From a checkpoint of a small mixture-of-experts model trained on Wikipedia.
Size: 12 layers, vocabulary 2048, 32.8M parameters.
Experts: 32 experts in each of 10 layers, 160 squared ReLU neurons an expert, 2 picks a token, a sigmoid router.
Training: a variant of Muon for the experts, 410M tokens, 6249 steps.
Below are experts of layer 7 (counted from 0) of a mixture-of-experts language model. Rows are named router (the router's row for the expert), up (a neuron's input weights, with its number) and show model dimensions 0-127. Each number is 200 + 30 x the weight over its row's rms, rounded and kept within 0 to 999.
After each expert's rows: a language model's description of what the expert responds to. This comes from a sample of Wikipedia text that the model never trained on.

# expert 14
router,220,171,188,235,173,158,215,237,149,209,195,205,200,158,209,178,230,190,267,191,158,231,166,225,167,244,258,260,204,205,219,240,164,223,257,249,224,127,189,209,231,159,161,217,191,171,148,189,229,156,211,201,189,208,142,197,227,264,222,142,187,210,203,181,179,171,179,262,217,229,242,253,193,258,198,187,185,196,177,223,189,213,190,236,263,211,160,193,209,242,172,207,207,192,197,227,181,207,173,195,137,179,187,176,195,177,207,208,195,228,196,193,198,227,250,221,205,174,198,231,224,208,153,192,194,206,200,183
up0,187,193,188,185,224,209,177,158,219,183,242,225,207,194,209,172,209,194,185,193,199,251,132,240,194,213,257,192,207,197,207,186,192,180,208,192,143,171,136,198,201,198,197,210,232,194,199,162,246,230,202,202,169,179,147,158,227,170,188,155,178,190,198,181,189,189,232,229,173,193,259,190,176,156,128,173,239,169,179,175,151,191,235,231,194,243,196,185,238,205,231,199,187,241,223,205,219,216,254,172,192,216,202,214,185,212,247,219,187,179,171,257,231,170,203,209,180,144,208,232,219,169,236,213,192,219,189,216
It responds to: Standalone numbers in dates, ages, vote counts and table cells, such as 10 July, aged 28, 76,590; also number words like six.

# expert 12
router,169,205,204,152,201,202,190,209,206,207,272,171,178,210,216,240,268,203,201,195,199,153,226,244,231,191,185,228,167,141,216,241,212,228,180,212,232,145,182,235,257,153,169,226,236,237,154,151,208,184,229,190,190,177,193,204,220,203,186,206,254,229,180,233,202,212,208,175,213,212,185,184,123,207,216,255,186,158,212,238,192,142,223,228,259,206,224,174,205,242,216,193,173,189,180,229,147,231,139,223,185,201,227,242,198,217,173,218,245,272,227,156,164,196,173,210,189,185,189,258,167,214,157,219,193,183,182,218
up0,244,198,184,194,261,177,194,211,146,170,200,200,190,217,181,166,211,208,244,205,243,128,202,279,217,221,157,220,200,179,226,178,144,197,218,206,205,199,261,249,231,133,137,179,193,234,199,239,206,193,211,205,195,184,200,230,228,192,227,186,186,173,175,214,166,241,177,171,218,215,164,202,193,173,168,175,202,168,235,265,190,166,200,223,224,147,203,155,141,210,156,211,210,242,269,159,264,186,209,218,176,231,201,207,214,183,219,198,227,222,149,203,196,217,242,193,196,214,183,173,236,156,201,161,189,215,254,227
It responds to: The letter n following re- or similar word starts, as in Re-n-ovation, re-n-amed, Recog-n-ition, plus the prefixes con, re, in.

# expert 24
router,223,264,280,229,198,181,171,183,100,175,137,244,200,172,186,225,181,196,227,205,201,185,171,208,177,234,236,197,193,213,134,177,179,201,236,218,156,187,195,204,207,198,174,198,231,206,175,181,214,182,228,157,185,176,207,214,235,223,238,179,211,228,216,173,196,174,192,190,187,228,215,200,175,229,229,149,187,172,175,181,196,191,258,168,205,204,175,181,214,180,200,229,167,114,186,195,198,231,203,197,170,215,216,275,216,256,170,213,192,248,205,187,189,256,223,243,195,193,240,234,152,234,209,188,183,155,235,181
up0,205,197,270,178,183,203,209,185,223,212,197,236,187,207,196,146,180,224,186,211,147,203,217,171,164,171,199,213,212,212,240,266,234,251,211,207,244,213,195,188,202,197,240,187,240,248,181,119,247,231,133,174,172,170,216,174,224,202,242,168,190,179,214,180,218,131,215,216,135,178,216,203,240,237,288,222,203,192,259,156,173,223,164,214,226,211,224,167,200,206,181,253,200,205,134,220,247,186,170,209,174,198,234,198,211,200,226,223,190,191,237,206,241,196,212,194,155,176,239,192,167,175,223,251,223,165,212,177
It responds to: Table pipes, list dashes and syllables inside foreign names in taxonomy boxes and results tables, as in Arron-di-ssement, Ju-ni-or.

# expert 9
router,215,196,243,219,255,204,191,220,199,198,227,290,198,189,193,233,191,212,212,238,224,253,232,198,195,221,230,196,171,192,201,241,148,184,203,210,235,174,207,176,222,183,200,191,241,200,168,211,231,148,204,116,168,212,239,176,198,210,213,136,204,239,138,182,162,207,210,187,264,214,196,135,246,240,198,186,241,200,199,183,195,199,178,179,232,192,178,182,218,141,158,207,209,196,183,211,303,198,213,195,183,234,272,224,209,272,188,247,185,185,184,203,195,236,155,191,155,185,241,186,204,176,173,160,169,146,167,163
up0,262,159,260,218,195,239,220,209,196,193,204,173,177,213,249,201,161,221,187,222,179,248,191,171,257,177,230,224,178,254,136,215,208,208,209,188,195,203,246,230,212,171,239,216,175,210,187,174,229,210,197,160,209,284,253,268,131,215,200,184,244,197,191,162,226,208,201,162,195,179,217,189,232,229,203,190,219,192,250,203,184,227,191,223,170,192,159,241,221,186,220,193,235,172,182,242,226,200,187,133,189,153,219,168,159,184,215,171,160,181,199,167,228,164,233,180,204,255,174,206,184,188,182,189,157,192,205,228
It responds to: The letter p and p-syllables inside words, as in Singapore, perhaps, caps, plus common nouns like artist, species, company.

# expert 16
router,210,236,224,201,208,237,190,247,183,189,186,254,181,173,213,218,244,201,227,173,207,196,176,212,220,204,250,258,175,196,242,212,216,199,204,227,199,226,200,236,252,197,162,210,195,193,176,164,220,206,259,127,189,208,227,158,255,236,163,205,223,218,184,209,227,166,242,184,175,216,234,152,203,233,261,170,219,155,176,220,157,207,247,183,196,220,190,171,258,218,212,171,158,201,191,228,208,224,137,193,157,193,212,245,218,173,197,218,171,230,207,192,144,177,200,214,160,212,242,209,189,133,129,183,200,204,210,190
up0,161,183,184,211,155,197,191,235,185,178,185,210,226,238,200,173,244,261,218,158,246,228,192,189,164,138,251,199,179,224,244,218,182,252,172,162,199,220,235,237,251,196,213,196,224,176,168,217,173,132,209,186,212,174,189,202,193,226,234,196,260,243,140,161,158,217,214,233,239,173,194,224,237,159,191,190,196,145,172,247,173,210,256,182,217,154,192,220,226,199,207,177,200,206,204,233,212,175,182,200,217,202,228,189,227,171,228,245,218,181,205,214,205,267,225,215,183,155,252,179,191,205,190,138,264,230,155,225
It responds to: Plural s, -ly, -ed endings completing words, plus linking words like also, however, which, became.

# expert 21
router,215,186,261,196,223,170,212,193,144,170,141,229,171,198,181,246,228,185,203,212,206,176,164,210,193,248,256,234,164,220,240,195,195,206,195,240,213,201,183,247,220,183,164,232,230,188,139,218,230,185,213,177,139,142,221,172,237,225,261,191,228,225,142,163,143,188,243,273,224,162,199,188,216,193,215,203,227,140,202,157,170,210,190,223,239,246,203,223,186,158,179,203,214,155,183,193,210,185,209,245,193,190,235,230,201,315,139,251,159,235,166,239,152,214,189,157,203,192,181,185,173,205,189,196,157,150,216,174
up0,187,202,187,230,197,171,207,233,202,215,253,166,161,205,213,205,188,201,197,202,208,232,182,211,173,189,203,172,178,230,211,282,219,224,191,172,152,160,237,242,259,162,197,234,232,175,214,146,211,175,164,215,184,226,217,263,208,248,216,210,202,209,214,198,153,207,204,257,221,208,223,138,200,202,148,256,195,161,215,163,194,242,215,226,210,194,201,254,153,194,138,196,169,176,169,193,148,219,236,254,144,149,218,218,201,189,167,192,161,296,173,226,181,190,216,209,186,177,210,220,207,203,232,261,210,189,202,177
It responds to: Football scores and sports tables, mostly name endings and minute marks, as in Burn-ley, Rock-ne, Zavala 23', and year endings.

# expert 27
router,246,226,224,195,235,207,182,203,172,178,208,245,157,214,250,207,209,232,247,211,235,245,185,207,179,216,212,219,195,193,260,227,205,274,229,180,232,195,247,207,173,220,174,224,241,190,163,231,187,193,179,203,156,138,195,196,211,244,238,177,176,203,175,195,136,130,228,257,163,207,205,154,236,273,206,187,215,137,238,231,209,176,214,237,226,222,236,164,190,252,190,204,220,139,191,175,225,195,185,207,180,159,223,140,196,199,155,246,190,211,233,161,195,195,163,167,202,163,190,197,194,260,154,180,158,164,228,189
up0,236,176,239,178,148,197,123,238,208,201,120,165,184,255,140,152,259,191,184,249,224,176,201,218,204,236,205,214,243,213,177,205,204,270,195,213,155,169,208,235,182,202,251,166,229,202,183,228,231,237,243,192,157,198,169,192,200,169,199,235,233,176,200,164,217,199,213,200,239,169,201,149,216,193,202,182,226,213,186,189,204,204,174,251,223,196,186,177,228,205,210,128,224,194,222,209,250,200,173,186,208,177,152,197,192,139,203,160,203,169,255,248,230,178,224,198,200,202,231,190,220,212,151,235,177,155,182,276
It responds to: Countries, states and cities, and pieces of place names, as in New York, Pakistan, Nashville, Portugal, California.

# expert 17
router,229,200,197,219,235,198,197,237,163,200,226,202,181,140,217,180,210,214,181,185,174,198,176,230,186,214,253,198,168,152,211,192,159,210,238,197,213,161,187,200,227,148,185,226,202,156,213,161,233,205,209,202,209,219,175,179,132,248,236,221,242,244,166,228,161,217,235,186,185,258,296,205,170,242,220,178,213,172,197,200,192,170,227,200,200,201,172,232,196,214,223,248,217,181,164,165,192,175,173,227,156,234,242,190,180,209,150,190,213,184,234,187,182,190,171,247,170,163,231,185,170,225,154,201,184,159,194,169
up0,234,182,205,184,244,199,189,245,229,241,222,162,172,175,190,169,186,201,188,199,147,169,229,196,226,152,252,191,199,147,182,216,194,227,237,190,217,263,133,188,203,162,145,233,186,202,225,198,253,134,172,237,200,186,232,210,246,237,143,214,234,219,195,243,233,177,173,177,154,256,208,232,143,183,193,191,192,239,135,171,245,182,220,282,207,163,193,183,213,170,150,211,218,170,206,183,217,214,188,191,188,188,238,188,212,189,241,198,225,250,193,197,194,195,170,199,199,164,189,245,202,251,237,252,191,225,169,223
It responds to: Tokens in song, album and label listings: quotation marks around titles, U in Universal or US, and raw byte pieces of non-Latin script.

# expert 2
router,200,198,205,200,192,181,208,237,181,177,162,200,195,229,235,235,233,194,252,152,177,232,187,207,191,245,175,204,179,187,181,216,153,223,231,239,200,199,205,212,224,165,193,218,223,154,172,106,226,189,194,197,193,156,174,201,189,245,251,155,253,231,164,126,213,163,203,172,190,251,219,224,219,212,173,154,236,149,176,233,119,170,231,246,230,216,228,189,181,237,133,212,191,167,179,229,221,213,225,207,162,198,224,192,256,218,171,231,222,209,157,206,192,223,202,196,183,189,188,227,210,258,141,212,168,177,172,118
up0,195,218,214,143,227,207,247,251,192,170,201,211,203,222,191,247,226,197,253,177,203,180,176,163,193,218,164,213,218,217,202,173,126,251,229,218,195,198,246,241,190,229,203,201,198,218,200,204,157,206,246,211,196,186,183,252,152,238,118,183,220,203,196,185,206,226,133,211,233,173,242,182,189,260,270,162,163,228,209,235,194,193,197,227,179,254,248,194,216,216,126,186,212,176,176,177,197,262,188,129,220,227,207,175,127,178,191,246,188,178,222,188,237,204,184,196,149,171,170,175,229,274,159,188,188,253,181,185
It responds to: Bare space tokens, often a stray space before a number or next word, plus word-initial pieces like lo, Ho, Li, ri.

# expert 31
router,204,204,175,193,190,193,222,204,165,177,241,209,169,182,236,192,240,199,204,244,179,233,185,213,235,217,205,208,190,178,171,269,143,205,232,249,218,147,181,202,182,132,224,177,174,191,191,192,228,205,240,186,200,195,137,212,185,238,237,209,213,212,179,169,213,181,245,227,207,207,222,219,179,200,164,182,247,207,200,265,196,244,238,213,245,218,167,206,186,202,149,238,184,180,228,239,212,243,167,224,171,169,216,218,211,205,165,221,177,225,231,180,197,231,209,186,180,188,243,173,184,193,189,135,154,190,199,181
up0,168,168,152,207,181,183,191,215,200,159,193,140,221,177,267,202,191,240,164,256,187,257,193,164,183,220,194,211,192,285,262,257,260,199,176,200,201,193,204,178,201,190,267,181,230,198,216,230,172,227,243,175,246,191,176,234,214,175,185,198,207,226,195,191,164,169,227,210,176,237,172,209,180,201,179,246,210,220,149,198,152,184,203,190,204,200,182,177,187,196,183,238,185,221,174,190,215,205,188,228,213,233,214,149,184,254,149,226,159,247,233,195,211,222,172,157,161,204,165,204,196,218,191,178,205,161,233,232
It responds to: First capital letter or piece of proper nouns, often sports clubs and places, e.g. C in Crewe, W in Wycombe, north.

# expert 19
router,197,155,149,207,238,164,240,226,200,210,243,190,205,190,193,182,213,144,231,220,160,243,183,223,173,230,206,274,207,128,178,275,203,252,220,273,198,205,178,227,198,168,168,257,211,182,185,161,226,106,179,170,213,198,183,238,247,219,195,168,242,227,194,136,187,172,154,178,206,207,223,251,200,220,195,178,173,218,186,220,169,176,208,251,251,168,175,165,199,189,172,251,194,189,200,226,162,230,200,207,154,204,204,189,259,227,212,211,238,257,206,189,147,252,222,183,212,194,211,224,170,203,170,197,157,195,215,185
up0,194,239,166,173,200,210,264,209,216,222,174,209,226,215,163,210,206,210,207,252,228,223,191,194,231,244,202,229,207,138,231,216,214,220,181,230,178,196,180,229,176,145,189,196,238,208,186,230,228,153,168,183,192,214,227,197,272,180,175,214,211,234,226,116,156,216,156,205,230,226,189,128,227,208,225,287,190,226,166,269,175,239,206,168,226,146,175,228,185,200,178,228,239,182,218,238,204,146,202,169,216,188,196,198,227,203,199,247,269,218,198,190,203,201,184,178,178,164,230,209,216,180,199,209,170,201,179,183
It responds to: Opening quotes and parentheses, compound hyphens, and prefixes like un, sp, pro, e.g. Bauhaus-inspired, "When, (2025).

# expert 15
router,222,235,261,179,168,270,189,165,134,232,188,191,125,149,185,249,205,227,184,222,227,181,147,207,225,206,186,185,203,194,200,188,239,222,200,245,245,187,216,226,216,199,165,208,221,184,168,202,222,163,264,202,233,164,223,210,211,233,232,174,204,199,238,206,180,146,221,230,163,203,184,196,166,221,227,217,188,167,205,237,173,149,186,221,227,234,212,150,247,186,229,217,178,191,157,262,198,203,197,197,160,204,234,171,197,224,162,211,207,228,217,136,155,222,143,195,196,182,233,191,165,188,198,168,154,161,201,185
up0,184,219,250,185,192,170,197,178,204,230,165,229,164,220,198,238,166,219,203,171,189,115,164,178,248,199,190,216,163,184,173,225,224,243,233,228,150,200,155,224,189,221,181,227,226,218,237,188,222,142,218,228,214,197,170,216,245,169,206,182,218,254,196,183,197,170,205,228,263,184,249,233,187,204,169,176,209,174,271,160,199,184,208,208,242,198,236,137,220,230,236,181,202,179,227,203,213,169,204,162,168,182,173,171,180,233,204,183,183,187,205,202,172,215,183,175,200,211,273,169,156,147,166,202,147,184,235,182
It responds to: Suffix pieces that finish nouns and verbs, like -tion, -ment, -ity, -ed, plus nouns such as village, town, area, building.